From a checkpoint of a small mixture-of-experts model trained on Wikipedia.
Size: vocabulary 28926, 75.7M parameters.
Experts: 160 experts in each of 8 layers, 64 squared ReLU neurons an expert.
Training: 416M tokens, 6266 steps.
Below are experts of layer 6 (counted from 0) of a mixture-of-experts language model. Rows are named router (the router's row for the expert), up (a neuron's input weights, with its number), down (a neuron's output weights, with its number) and show model dimensions 0-255. Each number is 128 + 32 x the weight over its row's rms, rounded and kept within 0 to 255. Numbers have three digits each.
After each expert's rows: a language model's description of what the expert responds to; "comes after" lists some tokens at least twice as common just before its tokens as in all text. This comes from a sample of Wikipedia text that the model never trained on. Tokens count by the router's weight.

# expert 61
router:133106172170090143136194146092084125197132147155089104108190086136143068166143189109080120131084095151157132135116127152094171108090081095126150145101137114116078172125094104155116153145127076155104090147118105062178121181143100071128100161175084185101049154118129125157151156095150144142134169178147134101151114141169157098092123121098130155108119092122075108099107123132133068093166129063111111129126102141092116164157089082124128123143172139184111104083130100127175145121113120143138177152145098134097099120195135137142072115136122157163124160091122165145126141150102058160108114107173136148093116066149086047125129150160129046142083171073157159127130087136111201182174166127151134070204171130126112168102166125124151124091131087098112133088111151103069166082155125
up0:162199136082143109128097188185117071090159174087179129126158127146127150113128087150089114145101121099160131107178150154144185136111156102154158159095139116138106123132087105110088088127153120148196190107143118124154150085137080143107115080096139090129088076091121159158115105167143151152138121093128171126117148142147111145081131080170178079124121062169159090153120132186134150150119141154159191107148137089121117091116154077111079098076207135115184084092123101109102111157126090083172170068176189162158182198163128139118111127127158133118102108156125042171127128178121125127120184096120125171156140112147113121058110205154179099201134080129157063108115111103106112102119126094083087114110103105098152115110134069168115126117149119086085155129108133132152116135077178
down0:168088117135131134066122167155128145098127142117193206167139083122140152050079138172126151111114133064140120121122166127160153149110153138143094118112180149154099213124102108106136119158173143092121145115113105158144158053120100147114113090119155129086084138089179185131129098127125079153088169118145130138130172117076165136107069112204137084132098184142110091148138118108212166114099139174111055078157108128156109165154130115087130072195103163120083132150131091175178098174090131121110179160049127178157166160074149104117120116135137112097169104139121088170165082148070151120120149172140120150139158149145085095106124129094131191168166088169055099122075141175119066128098151157176066155124122121139141138144161174118130088133158103135120138098149109130133150146099136
Word-initial capitals. First letter or first consonant cluster of a word, often a capital starting a heading, title or name, such as N in Nothing, B in Bottles.
comes after: " \"", " (", "-", "\n", "/", "==="

# expert 47
router:097056165151125092076157082122120175135141108119080191138166117159108124129174123081127087122144138089086090176184150151134176142126068127116116166150107161115072146140133104106128101164095144137114079149147141091147150159152165121157140111138163161101129097132145124067169116114099131150181090145130080174153127126108088091099130134117104132127143137105090123166087087092108124110114092110170194078083063145161141179104146135142081145142169148129047151080124089145142195099134123107095148091106167111101075112165152122183183110160147105127109093165102123141175135183070158202167087156122161151164127125138142078088166125133158156065129183107153136143085177176112127106126152138152102145180185095127147157093187096167120155167215141166129092087156132062156125096173108
up0:082085127141084160116106193139191110163164133132125064093152185148135139149116066217115110120088113063150126142144141123143139133112133187112105120173082079075129146140164117121166095135151127127137110066096126135158111112123092114152099120140130143200117097083088151138099087133160152120106099118128074082130190120155129113122137152124088087106135170073171185121127141135153115180144084116150169102093106111153121077126086143108136138226106134136119187122086084135130195175097125169111094140112166161141124151122043152134191102081088149187130115147082148136180075163164131124146178144139108079122178152151116130209157063109139147119094106098111098118132129121143210189181104087107115130138116169137136122124156110137132092152136117143047113098111158090181110120124090
down0:191108136114082142139110146136150181117088134094115180097120135120119123119110103139127223123143095162041101126183142183125139086164132133154111150121243103106118143084180159106132103080116170176166150081107131204126135095135072157111109087142180167131072151121187141150120084146193127145177091137116161141113152120150153162087108117145108094087102157152173102132157169150116133135113175120160117105157176104090134116076112168143136110127126026110129122102153116137089134129157155154094147191139118128188094145144099091097098160094145082102081085070121152129121131156150121140097132201096072168159161144079140130178118156148140134184099142152131112098063159101138130146146172117114126157147217120166188077101088114142134130127135100125160113154143136149075096120092105
Line breaks before blocks. Line breaks that begin a new table, list or heading, such as the blank line before an athlete table or a census section.
comes after: "\n", ".", "==", "===", " ==", " ==="

# expert 49
router:140112106134087142162176176162123111077094130112157144124079120137197117083094082074170155135186096099101124089143152117106119106067086117131174147088214120100131127084107162159149136136115141149109160082129102128054111172158085196149147158101178119180179145093111086167081127183154134071117174141168101105133118110132073064102117149143106137090112163164110109126187077171186175143188135121184131119146134110078116089134124176120192099117146121112145168140145170169101144117122121060099108138164104135116164109166135097133137156076111096092128118132129066102191091124092113144123079101091180097181128093082090135113173121143099099192141176108165144101130136112168132152165081127150135121085066172090094068111115114108182175165099148122134136151144121157103136132124114
up0:115152112128195107103165127136172171122117131117131125145130128133085100163115048161100129155049108120130126120092101093146158135164089118069109066109100112130141109153179133103114165157198138125146118145111105079117118143143130135157116152130090152136123158117127129163069076156129118053090095130157135116146167178130133151131142145139126133034143143076116129156132080133112141200092150174110155124100124117091132138098093093090159143190117091149196098051131129116149152088119113103097145102165123170139082069141108112158123150105170126148138159166141095119141165102122146157094131194160175131139147097091078112153130121137135136128171133036102153113087082113152176175156061173118081145093209122166177143097097117159113156093139130055195126184097190036136100145144112
down0:080139145094137113128115158082143109138116165159165145186169087142094162171024138165146182161147087181176134164141168144108126121134122125120137151160101164160049095178159096148151134148156127122071148085150118083171066085137085103119120151131112132179149118131133144067114109143148134164180098059090120139176148101189087134124132132163102100134114083125124125072134115110123117111145119091096173166145089149094158100095147195117084116115120097140099173124114124180107103178173135143169087162158111087104120123128103142102186119144100129115166122111103164147076080148181145187151103170131124130101086135098220077071090082115084079090096148147124126129086127127122118130092062100160186146141206129127157112086124162154140064136190108122146152100123153159099144170102087
Verbs and quantifiers in prose. Reporting verbs, quantifiers and conjunctions in running prose, such as calls, tells, many, because, and way in "paved the way".
comes after: " the", " to", " and", " The", " that", "The"

# expert 52
router:126088082147100106137060079150078126197146112205104105084153129146075068167120111123043117163140142165158095160091119133135141089144152087076104058163060141126127161164158164102128119151094049143096128093099105107100093091181106105140189135147044170144090117140129122163169081106083137118088131072179113142114103138130093155135147133116119140165086113119112128125142145123120103131162101147105176131136138134119123137163184064132134100144107137159141126175169118092182129092099131129114141127101102112176127160112198117137107117144136160133098147137118106090123152109072119189109150126128094160072122056076115150097165112100189117109157104153075142140105092113062143192182106172143124142125188157077186095168140153135162106102135129106153082138118191069140129164115086
up0:106141104141084119092089207111129132123129162084156119127116133159095129135144154122092136202150092147114116124170088157144091157133083123107011135181127132113142053088161086109105134112146083164142143124123187116109151135117116042179108070110133145151121138101119185167100152115127132138111122122081163097102155111142172154132143126138100170114161132078137136114138159106099168105083159139177103154151144154114118124069204149141136133146097157140135152197191084176180120099129129108133129141118060135144135097140111162162073100159131126125096114119151139110145118129152079159133183095126167150110074121179143093107095155121117177087095085146085147138094096110125099107109084110060032112091109118020118106130218119145122140119119106142080095102111138163182203139131138
down0:089059157144093119088143123094102103075178168112138137089072127083110162119146164093144106119189088161081181084120213095176077076154095113157098097121155090101133164145141079132152134132127133068151180097098150114105132128083181097154162071110134154148143089153148123055151147159127130140063131088115155104098114138090138130168118109123088124153120066091150122081096134122103189124163121077116133087166153142138113159134136138136104155179133108141098089088147107167065137134194136113207149126080177168164158100154091147149139104085118114134091136107140086108117100236141136160142150186149104162129109148121131135121100094100169126122095123136135157168128093097135146142130172099155139183084109188117122137138093104098092096053136110074102103155180053120138111090116087
Census and data tables. Table separators, numbers, units and sentence-initial The in census statistics and data tables, such as The homeowner vacancy rate, km, median.
comes after: " |", ".", ";", " (", "/", ":"

# expert 4
router:177130185146117096073124156208086126122139098150155136142105138112178178081155127148070146128185123113179159165101159103174128079068165120145226138155135099156185081127123188166165148112084139136140111094090120125085095147062111120074113135155077103088123121124139154129092151147077142163169141137112161075163092184070160124098066154085152121179104113148136142181100134112125127202117082120101148068121148119143162101088169138200131168142120181120126119149118183150082152188152119111137106130063152094152171190131133111119124125139140138169107079157083120133082090141188126136132167136129121088130118169164115133083107119136145098141126160167133156131096059146128129179083075125134097150116118179139086104083131132110113105116170164151188103095126077090151157100146136
up0:130056095106106085123143140123095160095229130109107121146098145186182110132102196137172130113135094095063108129109100161086120146100110149101140125148149133202139112092145129150138097208104134100072095147161120171120158163104118168127136180094133131222190129152143101088106088130094107116172155101148127094095165139104147178131140174165081086150136141094105181126143155131120152078143118116140100094112130118141038120055151135114137077166136133146135089124076103074126151093142122154120112123121099156081107140078131141112080107151111108147141184187174113119130089096096177120080065095166182115118117106119079161191119103107144153150126108118139146117082140186177057142224090135147086134109139118074111119122105165146119117103115143179125145065092118103101157114116112
down0:116158099172130105102080118090147202131104131166130158111141167127160068172138106112106150136159110144138165145160126126107090174102131076173180144163102133172108123131087169122093141143129124143132116138135097033105193120194095110114112095105165082126073132138132158161118086230104105139107198168152091096160114112168175205153116115194138131174137152149158086119134079083069136173187091108120097124174154118094075106086108140109129136132152120114119081062158074119125106116116135131118131169092176098110178082092150121101182133110127130145145143099181095061100137048136096126129123128068121114140127160051142185175122068168131155106173110137122136128150087115109118132114098106059130145146153096077128077125102110104073121122130144147127144099122118059130169136141152
Family and biography names. Kinship nouns, titles and personal names or he/she pronouns in biographies, such as daughter, wife, Baron, He succeeded.
comes after: ".", ",", " his", " son", " where", " married"

# expert 10
router:116076068110150104140122153159121116129133192151085204153164116179124117138129088168127147111098166106144074104120162140101175108188111087058181099129094102116138188135133148087123159184131141131140126121103096103112130173146151170178154077131086123143150117138101131182141105099097161156054116140128170148105169163188097134173182104146099075110092157106117090143162189082100105121170134140097192132102172094157108100126161134129094104173085127132114129131153149115191123086146075095104125127153106178195099157156101149201121112165099134143161107190117111103180088094075131133128127161134118092098065087124111149117143152124177146112134079114122114172078137084071105138149114192120166193107140112097181095175154132161074088121164098107120107136089209087143106117140124
up0:102188119074142157131104206102158137148147150102092159090160106207154124104127101129088035121167156158113138088109146156171141099117116116118088140133122163110087133074167089130144136116080125143117119115128109167145122179135124110087107168150091148127164131122156141159163197159113124122116077141137150079127118121125180140103198144117130128136103133083152121156124116115154077180130204122115096113070207107161152117124084081118124137153149112149116162141155135129143206121188118102120065111188070163128155103122095075195117121151057137165184091164060158135112162126077227116128109080134092124134141076148135163183166097119138131092151154105139109117135089139117138082127104129136148120103134156114073149087105140115153101112132120074035056129139153167138151120128188
down0:083129132165128128116127200129168146103065079121106090103136092129110176162121153119147150169101124093055151091047206097121140155141121134081045134121145154156126068144154085119116122136088180125122123080094176084098143116120118120147081155171184161146111128131149197105128126163111151089090183153125132141127145153115153108119098179156117089133138148169135078168173106179121106125050117126169140138114136170155113156150087151155114114112121131216158093136130159155112143126132154128118083127154084122120164090129149161159146072083128068083137138115115096181104179162215161161131180101040085129107132113108093062099177085082134119126123121164145113170079157098175098113095113112130174179106101146101157107088103132111138089165137148153083154068110083130101100134132121
Sports and vote statistics. Numbers, ordinals and stat words in sports results, election tables and census figures, such as 14th, points, Votes, Turnout.
comes after: "–", " |", "|", " (", " with", " ."

# expert 33
router:107155118082100181176134178134069134177156099138129109089087123123111138126147122125101135095108113122153138062111099144103142144092050152134156187102165170118127183109109164132165173166152147107117097145108090058115081174151105204085106118078089121077066121103095142135064094105112147120163189143138149148157151114156093154091129122092126135122128100141116111106119106170134124124166147157098136078130077134167142131144116134120119162104180139139135049119124147131184115068131065139193160139090123151148144064143135147121178111112186130089117049167113116112188122154098112077071059147128145100098087164190112091120092107089104123144143109123126154117079153125128166161111100175129129162113188172156211075177172145190140130153142117103164109143105143128075137165105075
up0:152142139121137139153104135191141185122134144105129094136147143073147121090188139165103110119157033129077134107163099137145134104156122137128205133137142130181116146083112128119222176054141076121115133100115092128078147138145091106108135127164115085052089130170081175177092119153117171171100150076115132124087211169108085165127059087179134096102095171107165150127161147131169133124130120061143095072093124151174131135086116141063133150139137141139119139153147121093133094153136144128133112145064148141163184108175170127077176165110169129115149179104169125179150118122123136121117126062107122157132126135168166089129087111142190078145121141124164119109153105142111090150087089161114135082143127130073151126082114100078126154144226147094139107150145120093081118090195100
down0:203118101124032172170074167214128112078143105120130109108099158126098143124125132129172135124100107130135172053117122165077125121136116164142146137132050158107172148145110185106200109030145130127164081105126138118096111104156098097184114072101131132145125130137158107110200150121156125132117104065138174119137157149140097178136092094129122155122154109161128099145161180160071078079083158155153093076126158122146095117112160145098153138103171149105122182074170116081114110126106086129124127156118158169156172127187160129092168159083149122144131152072112160141087118189128125151083124154191134104135093187177149170096174125149168075154139175186155094145094059129171120092143163130134099109162128123086139156114099113155118153167150096123193096121121140133109097124133095
Money and quantity nouns. Currency signs before amounts, as in Prize money: $100,000 and £1 million, plus nouns after articles such as cost, need, amount, value, limit.
comes after: " a", " the", " an", " $", " their", " his"

# expert 15
router:108050113126131141178149138139103150162119151095167143119129134082138165117145121133142123126139124154108121159107164143126144117083085144212080134119076145108145158132160120136116083080145136132186170181157166065097129116183101093111171132181110151094085168160161159142155152130119092171123099165153174145125088141099110162160191136104154127095207097088101151139134099172106152178167128163152108122151135068149161109088118132120082101141146105118109068086180134159085145141149176050131123119170082159141134064141164090087030160135075121129174115140097104172174073099131146102158136127171160168170129201182151104116178125130162165064128147154123090119138117151123122091162150105128095141072167102049177114124104129112116107143132156153150142173074071109157143116123068
up0:109141070067182124087148090086072082119138175121121098142085216149166111132127094160119099152084146083131119122109073160114127061131117154173092100133152095199099087110079182102126152090091095125168125156154153138167172094185118123150078144120147179104139177114114100148157144107114119118131131097128127170122161089104120143153186183115096175131147161188069108136159142112073136153100082118105171092092117134095164063139163106095142032146114098095142072151121098128122127056135120099158109125134186157161138113073111169134141111080149141123131161164159147114168150084064156164117143198101089185147172139073101124140114119155070113120136150155088144153115105100074120097093116098121139181141144092129123133150135181160086074107127134140121075188159167156152126132110133
down0:098123199170101187113142145122118117123101073131128166147144156106128146136042134201146119095145160121096122111136119150132117125089156122124125155118158162067201142189135123124114100109122123186086152156146146122123157126162133103143078064183193103139174143097156130107129105088151120156107166128019107125091146086156077140139176110116080113122044167074124122140122105076085125160176138129132085121127124133061091084171151184142132141114121094179134170170158076149089119095135103176167131143163133091178144132162169092154098119160140092098097092105121160134136123164128085104124128110131102067142119098123153159173107151118131120139080106099124069135169204101144084154077100114087090142152086110087101110093163104135107124145209128180143080087086104184131158086146111
Line breaks in infoboxes. Line breaks ending infobox fields before a new section or title, plus header words like Genre, Occupation, Country and === markers.
comes after: "\n", ")", "com", ";", ");", " ="

# expert 44
router:135151135117145127148154082176106113149137093110076200161156159108109147140138168084140054186172186092107159150179156141118174116153050149131134155127135189172097137109085128077135118147107114108107080154180123111121169109149177124112117069163186114076154107169110125065169128127103100094152149163092118115112139173156147083081079106067129133126154132097112110166119102061117078082074100081119139079116129114113124231105130145117132101124152136170075153090118140180124127150181114130117128117105113118101071113181136138087149141103118086071136124168128120174120117126119162199124103112073190158154134085139162071109164133154125162059154134125153118138158152123159081108114189149179145132160189167124074172126137097168148185152182165122094132109126126097130139090152107
up0:077109147089109118141169167159169149107120124169123176190122063081140137136138169143131120158103075127099186132198140087176042110111167098132143130119107103136133122145122125153139137138159136099196084119141153129118145132122103068089125102155151122137117134101097128059145108098154120125072067180109193097090170138146089141139095203150107128131132187105173127128104140128136120144120169101139145087164159135156139182161087114129098124163108146105088141101131141141136162182084111126143094145161121110094132113134101064136109095099116149159139105143134161086066143180186174046149081183140128142122163192184180156151086154161162129161149114134102070101137117208185087121117144122207176141093170177162158173218122108160104123104136099081154147118082137113103123137120115
down0:122120163151177163097102103183133141118117109157079199077128177115143156097111110053078134188128093158104139161168145081107129088094162129109056149160159158127163175150100140081124186131116067124094171152132127136108099148162142185126179098153149128111156133123103142149092106146151089113161140135114167184139124112090108116115114095057118066140081133090082125149109122140133073118119106117101163108173157139133138145175148120125108136163077175166163192080094129209119112125131111183109106136126093153086070104120086081103087138197137042149091104169145147096084087155208152177147188119147111104105108156075130111156114104121119095165099124143144101153125174092103177135109123110126126191089135148122094103170115171100141182196094129120105121103142133094165166130077147
Line breaks after headings. Line breaks right after section headings like ==Art== or ===Cricket===, and paragraph-separating breaks after sentences.
comes after: "\n", "==", ".", " ==", "===", " ==="

# expert 46
router:172143181208143097099069141117094161158131157117115137139083081153134149161130112140074134162080095135145142141115129138170159139146155151154134091086101106133098102092122109182111152074138118091166108116179117177174140103157090058159097139163163054102158106124124048073123070115104165153115161159140131143082092114123133164197090149143138151116129146155131135166103135161083158169134115169122072096109168202105136065148111115128093134140135119069201102162162184124113169108163110123106091095108072129131111160071151173127100124179108126164087098126126103074099119142182149091125112126159088122081144187107105175120078119129123115177089139090149123171126107131129133168131099138096076137145123123096127072104144159123155135053132102098085200082153156128123183171050117
up0:170138166154080128086087120107121125090155142126171072141113127108122176134162114092092157116124120108153155124170144124143111134079174156122090112143135126131098112083127185126085197043076100142091129116147125185155104103112097110098179100089107096152189169142186069147129146175133110075134143172158138153132139100075124124156158166134099162165127141163145124129160123096117125115083094154125116072021165116121117119145098145099112138150104158063139147109141109156129131125142166129128114109070077053126089105110144109165131198158126146083091158134096130111118113141158051090160132070174156165114171085104129161160123112133116175100157141103121208148129098146133133141061097096118131096156121131131183109089084085036201194082105114149141167063173124139134124121148166
down0:198119134136085100101114128132113167130120149158113215172109135143114114072161126150186099104125067104160190105197139150179137132090143160131149110177118137110162109073138067141076155045173146120094092105107163129148112100158077132124107108146153093168174121100211166133118255139123124112205132142155127157128172132125140103116079113169151110130119099146079171118097121118047118099144129133092106140082154098137102135092195171145058139167064152116119099173173109118125143131145160159109060130094098107134083114119144164135138186153171109089123171141107114121167112110139125111099111120174150154161129117096083100109103143135149116145158074111101143161118130109133157155092113139160083067153122146180146185062153132148155189146098124143110133134136136173159185147109128
Role-descriptor articles. Articles and words introducing a person's role after was, is, became or as, such as was a graduate, a former, appointed, prominent.
comes after: " as", " was", " is", " a", " became", ","

# expert 26
router:156124147081106104117200054162167155082164154150134170142194118126204137021096142125143068142129161129146128207116140134088155160145137101096105112178108119118114104152168104144092145108093102111135138146168128172150105090124136205180123142167169088155119158114119187137114127126149104078117061149083173122128150098094100110177137137150082123116076091090160104184130075088092168111098104193124139176115094100166080164125124175114129143147209111120086093115099060095124190111119169064115163181141123135108117167110175092111155119150131079171120165115104147164159179106138123151118138091156130184101176108109157107117104123091143155070143117099133111139105102139096106158138108130164156135129089131087138216158130147141121137137088124135131119105090090132083080136153171
up0:138078094137098108145167148147114069071214149105189108122109135153138164123165138124116152135140134175115126117067100137081113156160106101142156113143126051146112095188128089122092130117131055157115111132133154147179123120154122155203098126086178074106112196162101161094114139151108130130153155097171096170106100142115157126120212027148147086062148195134141131137107132129104120111119104099135153145151169126110097111144118121119083137100101147163072128093162132122091119126102142115125144175110134123148157130116070131153125114087099112086112136066157105154124142001125123196136160176169165149166056162111099124146123157131113123163137116116124139087152078087109120181125109146177124142101167139105104110156126072090208174127126185123064126157103135074108131177157122
down0:078098098110100088129135114166110188159113167124115170108146138158126115099085161112153066071105114112201103094121134111095130112117145083105092115123151110117149134134095122133168133084169107091106100139136157099103073174138122141133115086067057119127205128130147120113115129076114073091133135169179118115116133111096123182130118116088147148112100089170176099081151126154119155134077216150101111131139129166166164139162112122153141122068194146174086119196165079174156096095100155115112109137125133151137136052101158127108134171091184139113087159150157070132159146157146163069071109094069128068165081113157146141081130082195145174159165115136112157096076120106104105166124173186119162135128126097119111128077086116119153096150134103057118092083120176131188135187094130
Row and sentence ends. Pipe cells in tables, sentence-final periods before line breaks, and closing parentheses in baseball box scores like (1–0).
comes after: " ", ")", ".", "1", "%", "2"

# expert 12
router:099137145120122093097192088137163130137143101140139067104177111149139157192177083122149107085165074146151131209157153082098166128063147109160137130126102115120089117144137165133082152147080095089119150141100131104109157086086103103136113140112074153163102116164114134138193147083081153125186089086111110140087085156181163075175086126157150186070106145119084183095113097083114069169085093076132181126143096124144121135105167155166161133114164157095057122117126129163141073092152060163096122147115122136113112096104144086162174081160143124155055172160119091154069158130129201083093056190140096166078168112179149106112106100154142100104165131140126172167124131125132107100135140173147124119131115153136108127120118121133171141146108110143206139117131157118175102143146177
up0:188093121180155170145124084065147129134062120176101121187146142142192102129122125149144174133108097117089165108134119150155151112123155198107143099118095199128121117136117168084110109134070128138179173127126107101129093116126136146129165124210152124126083128117081125097117138198154117102162103142142128166046117124113082113158107137063093152128114144103113145127116142127146137136110128093113142122136133154115142153156111108088122094094120163117147107175104135083171156183122070072156050098091132129131136131140108129117171064081119091172160180125136199062126117070128123131095086177057075176123159186146149125128157028123109137132163128113095070095087130088119172109156111158108084086149139077143128175141143068135192105133119123114074094158205152155153133082137137
down0:114099161103121125160117118066144117143108145095091106090105189156107183112115135139118104171130170083160101159195178094135124127118108151102104075136118117073121188085127135065106113148153083101097114160114106083175137118135131082143123174111100155086149116143093108156150136130172119206116105102159149091193164096132108090154134127091164125136204141132152151127115152157128109152087125111145112082156136099114123062085117201140124063088127182110129158110038086131135127112139134114175134125077145052047154136156169100142124121090169125120133094162188130092148151160170121084148097133133122112139097178107189167127173163161138103158112116131151064184150177144149200106120178092089171108139218160094175102161090122082162184134153145122120099095167144156135146143127122
Capitalized name onsets. First capital letter or syllable of foreign proper names and places, often in lists or tables, such as E(rzgebirge), La Salle, A(ulnay).
comes after: " |", " of", ",", "-", " the", " in"

# expert 14
router:170161138133104115078067094092145124168134139182135136132152130091174131144067198091119140127124188081081098130134147108143135128100130072140094156140162148148104111142162171119077132108070099106132125093089192185074110110128155148139141163060142114167116147139124171092138100098124109071134184131128115122144129079100165099198125160111099105190130168162150087187136151080157200180132132143117099086089167101164089146163137100036105117149161145148150142116103042098148158186093095094105135091138107079131112129114122134085097150113096156101091134128133109175070171117072126119138123113105062092154125129077115178132156102134174185205134160161145094153174138168119100130155140096141142070082155109078114088119171154127099159166117111136160112096157105164152074134135127
up0:125127154125102126158109106083172136111049166082105120158087148049081094094102118120159129157130164113108066143141162173124092121164114154082193098155117117169167155124120067141075047100199083129122127112128133069085107083119150167134148132114109162140120091111165118114125121107112109125082125164113111146209146087055062166105098136134080141135119143080133127128183104125097136176135107148076145112129069094118157105140150108111116091179104111158129166126135092146103135077147150119145138107123166113194133106053097139160085195159113094116148104102157114150156176132105081169159159147153152141169176104118143091128121104147146121126102155180116112144155082126127123091122068168150131042114166125158108138115120114109102086105177154098101027157136090164092065135097184
down0:195082087119075136122097122139078084102123186080110117141136146127133128140124121130152090184133116116105076148150108152115112110146199184068139151108079113114148119127193073089114067102149126111154070092161125105115130112143134127119122096123166146147062063152181183130130131136137093131132130132156141124164167107147104170136156163123168069097140146081132081102174146132133142137068081129102181086170135099103113088145125176066099122161097185159126087151107113097051142148083199117160113152149128085116113145160097137153186160145051158138112143124079044071115167177105089094158136195185150135155141149137134159110124155176155169118156090162133098157148164145155087114150125100154181123118111129132148097133078169169126083143179163118141075109129137102088144194105175
Determiners and list separators. Mostly the word the, plus possessives like his, their, your, and pipes or semicolons before numbers in tables and lists.
comes after: " in", " to", " of", " on", " at", " from"

# expert 35
router:173116089107170096105112174142087153111153181164089204121079073123152099140101135143098110121090107122122115117151176141120127131157108116069089129134102099105122088125094167207144135118175127141140102108165164155085183081134066088191149115170159108165107198165098135127155145161142113053165105107174102114110124183163138167194127125130140077110161147139136108146059122065085179122129099122136112126118147104168123117144120099127115154184157116132169114144183086157124108139129152103130097142102102115112119140089109127162090131146149116141096096131080078167087127132112184057160113152114048148077185121159140182099095150112138175176115113075101109147157172176162089140133094169118116190154086105097147086153173176177114155074137131100124142110097199070148159118113176
up0:161171106112197182083085112148101149179178116136136131172150164157103097138070130134118101075067170033143132137152111084061115061185090063104168093169124185154130136160104136134139199129187123104117147090123156086111130096160129137075113091192091175117093128110092161110120126056087134126135098116135105201094107117122104145149121109116115160109122144171168113167136132101051129060106172090147168176111092135147128106128130052102111121131105131136151206117137161077113134104112098131148137135127115115098136165128131109128125111120108173111177107113108103061154082058172113148123162167102120063138135148137175153137124139180106068140115155100121147091147142125122101111081099124137153157169081091121154111090119183197096143126160108093141111106114150119182142113151078
down0:146114132144132111169125197181099116156157162115106125140136098156123110127105064128098139126143097107169127116115060095140139139103113017133098106132126141153164114174085102147135106089182155166117133070174170119109149065101140155116115123108160144189141175079095109141134158131092091134092164125146108115135131172134188092131096105106143166144139115134138136123110113139147119120099110184087091136079137194094085131185135105152133118140143158142140154097123067125163125093152158074181075087122094126098204101128142079110110181167161162156106154157145116139190111130097137142104165169152088142134176130115181162184153085132093080167164126146074101131116151127139101174165116120192133165088142146097173108111117169099088158152168213092123087101140234086205121118176139
Sports career articles. Determiners, section-heading markers and table pipes in athlete and team articles, like the in "the club's", ==Career==, his NRL debut.
comes after: "\n", " in", " as", " for", " was", " won"

# expert 50
router:080182102121154194114083110105119106138157129172117078071089194131145184169099146095151162082157134145088193144154151129118117127135158150131183121075122110115113110124077129126097137171143082066094131136092148100081090169192146105171103094117100090078137055122161138084104147067081088157093163048164123116111139132103144095074065140087105140161168100063155079104104168132161116104158119119122114094088172122100178110138103127090075128190155126106142150091127147120134083122140094156196168136129187107158145153136185149116126111113120148164204144141139096135162141117166168109114138110121116163091076129167094127086162170106150042152141103152177130176092097085134126117122197113151129122110123099134190118144149129183094183144088111133120135124155145129107161128125083
up0:127110106104172103109131128106197098108166155215137157141148162146120153143106189124105126180149098120133112119123190139125102201172159137134161163117093120106187102204100107130158111157123125084144145051154121132118073085111105090140115104162104129125195190128140108139067149081141221140068110083114158129113155100117125094158171130167157124117122088134137102142094175122136138222168166088147119146159117147179163086106160170064097154169108094130097106073140122120123185146168081151141184112139069114141133115128111163131148088124105190128104151129128114185075117108094135114140140104100138119093128116139137173084128152170115135142103124147091067152052110170170075135156097071094121142089108123106124116081139161123131133144099125090146126122055158097120178056118176
down0:165101142117158085130176159118170141141168140169130127142132137151119154143091166117094082130171118177085090121172156144138070155145141069138094133148102145118146170082088165122145095100125158191163089170105094068170180114132102035141137134149096132093188142120135083112071061116123189119114083145101138143133089129120139133131155054131190087144164167138143148149100126126127091119143100098120147130131082165154129128081158127075139150079127105106127056115126151158096131150138156134125132129132067153088090092108094115082180164093138123111055115116163089125102078165148124207167142135072148084102155185170180124136072131126131120121068104169128141162132091152106143152098144197077143171124169113121166144063170112071132166197109145137179164072125122117092139156093161
Everyday concrete nouns. Common nouns and US place names such as home, fire, water, food, York, Texas, often after the or New.
comes after: " the", " New", " in", " a", "'s", " of"

# expert 31
router:053127117132104130162147101148168050110173134122177112104119175102130165150196144162125125096085093153142130071104150132106077112152116052141147167060121146118094136157129141100111102134141182147132146081136133109141145134173194127081130096127159076095058074119160063166077109082120116112136132081148149079119142132176124071081164075149168092096117166182159134154128161130153135103153134114088164132088173059165129122121159138082098148112100095149134183113157142169150106190110112180176113147110166081192149119200117183113149134176145119146153095125174130153131156136160160092135109161087129131169117144111081093115151148141128092146113120188163120194128157098112117204152143129177105193121117108194136140118115140167134108149129182186112156121132135165073099087131150
up0:144144156114110094150186112139105142098152091141128116144171133152173124118129138080123177124110088073138107141093147102107124115188072133122194121107158124168147152163114166128133089193150149095090071090120151120105101175116101140148153128123088114101131118135167124102089188120196109187116148082137172117179161169090139103138150142185149089186049123105133088130149179071146091184132110150133183172159065077121175113152099107092106112197093133150092083117182154121148153141202133094167167132110158167145134169094163146195107112151157128082160118123105026125162130110103122132116094098132090150044180111159114125151100144168124092132162086114116107136082145113100048101172081123110124123145183084177098153099112125123143107131119067108104124145116174128136165083129135
down0:118090096145130128155174148152175153109116159173152099163126075115142150129132147103191197084056090142143101098164133118193142092139130074116123100130090128151109113122145155104105176150161154125102109150123112137105113194143121133126136074081067124151103062125120149131143158133116106184108098091135138111132113162096107144181117130186111104178104127022136120126155184153095133132216109155167122134110083140165119093115145131100116124119117161119141170121153185167134134025154147183135187108124115170188127119143081153129161128158176107181122136154110139100104149122150166073140112109031124106133150087143114150183082070133164099113166097189171158165164114135119105067160136125150168138087124121130177133124120192107166144110123105070113154130039181115149112093126146
Nouns after prepositions. Common nouns right after a preposition or adjective, closing a phrase, such as franchise history, 18th century, sea level, market, side.
comes after: " in", " of", " on", " and", " to", " for"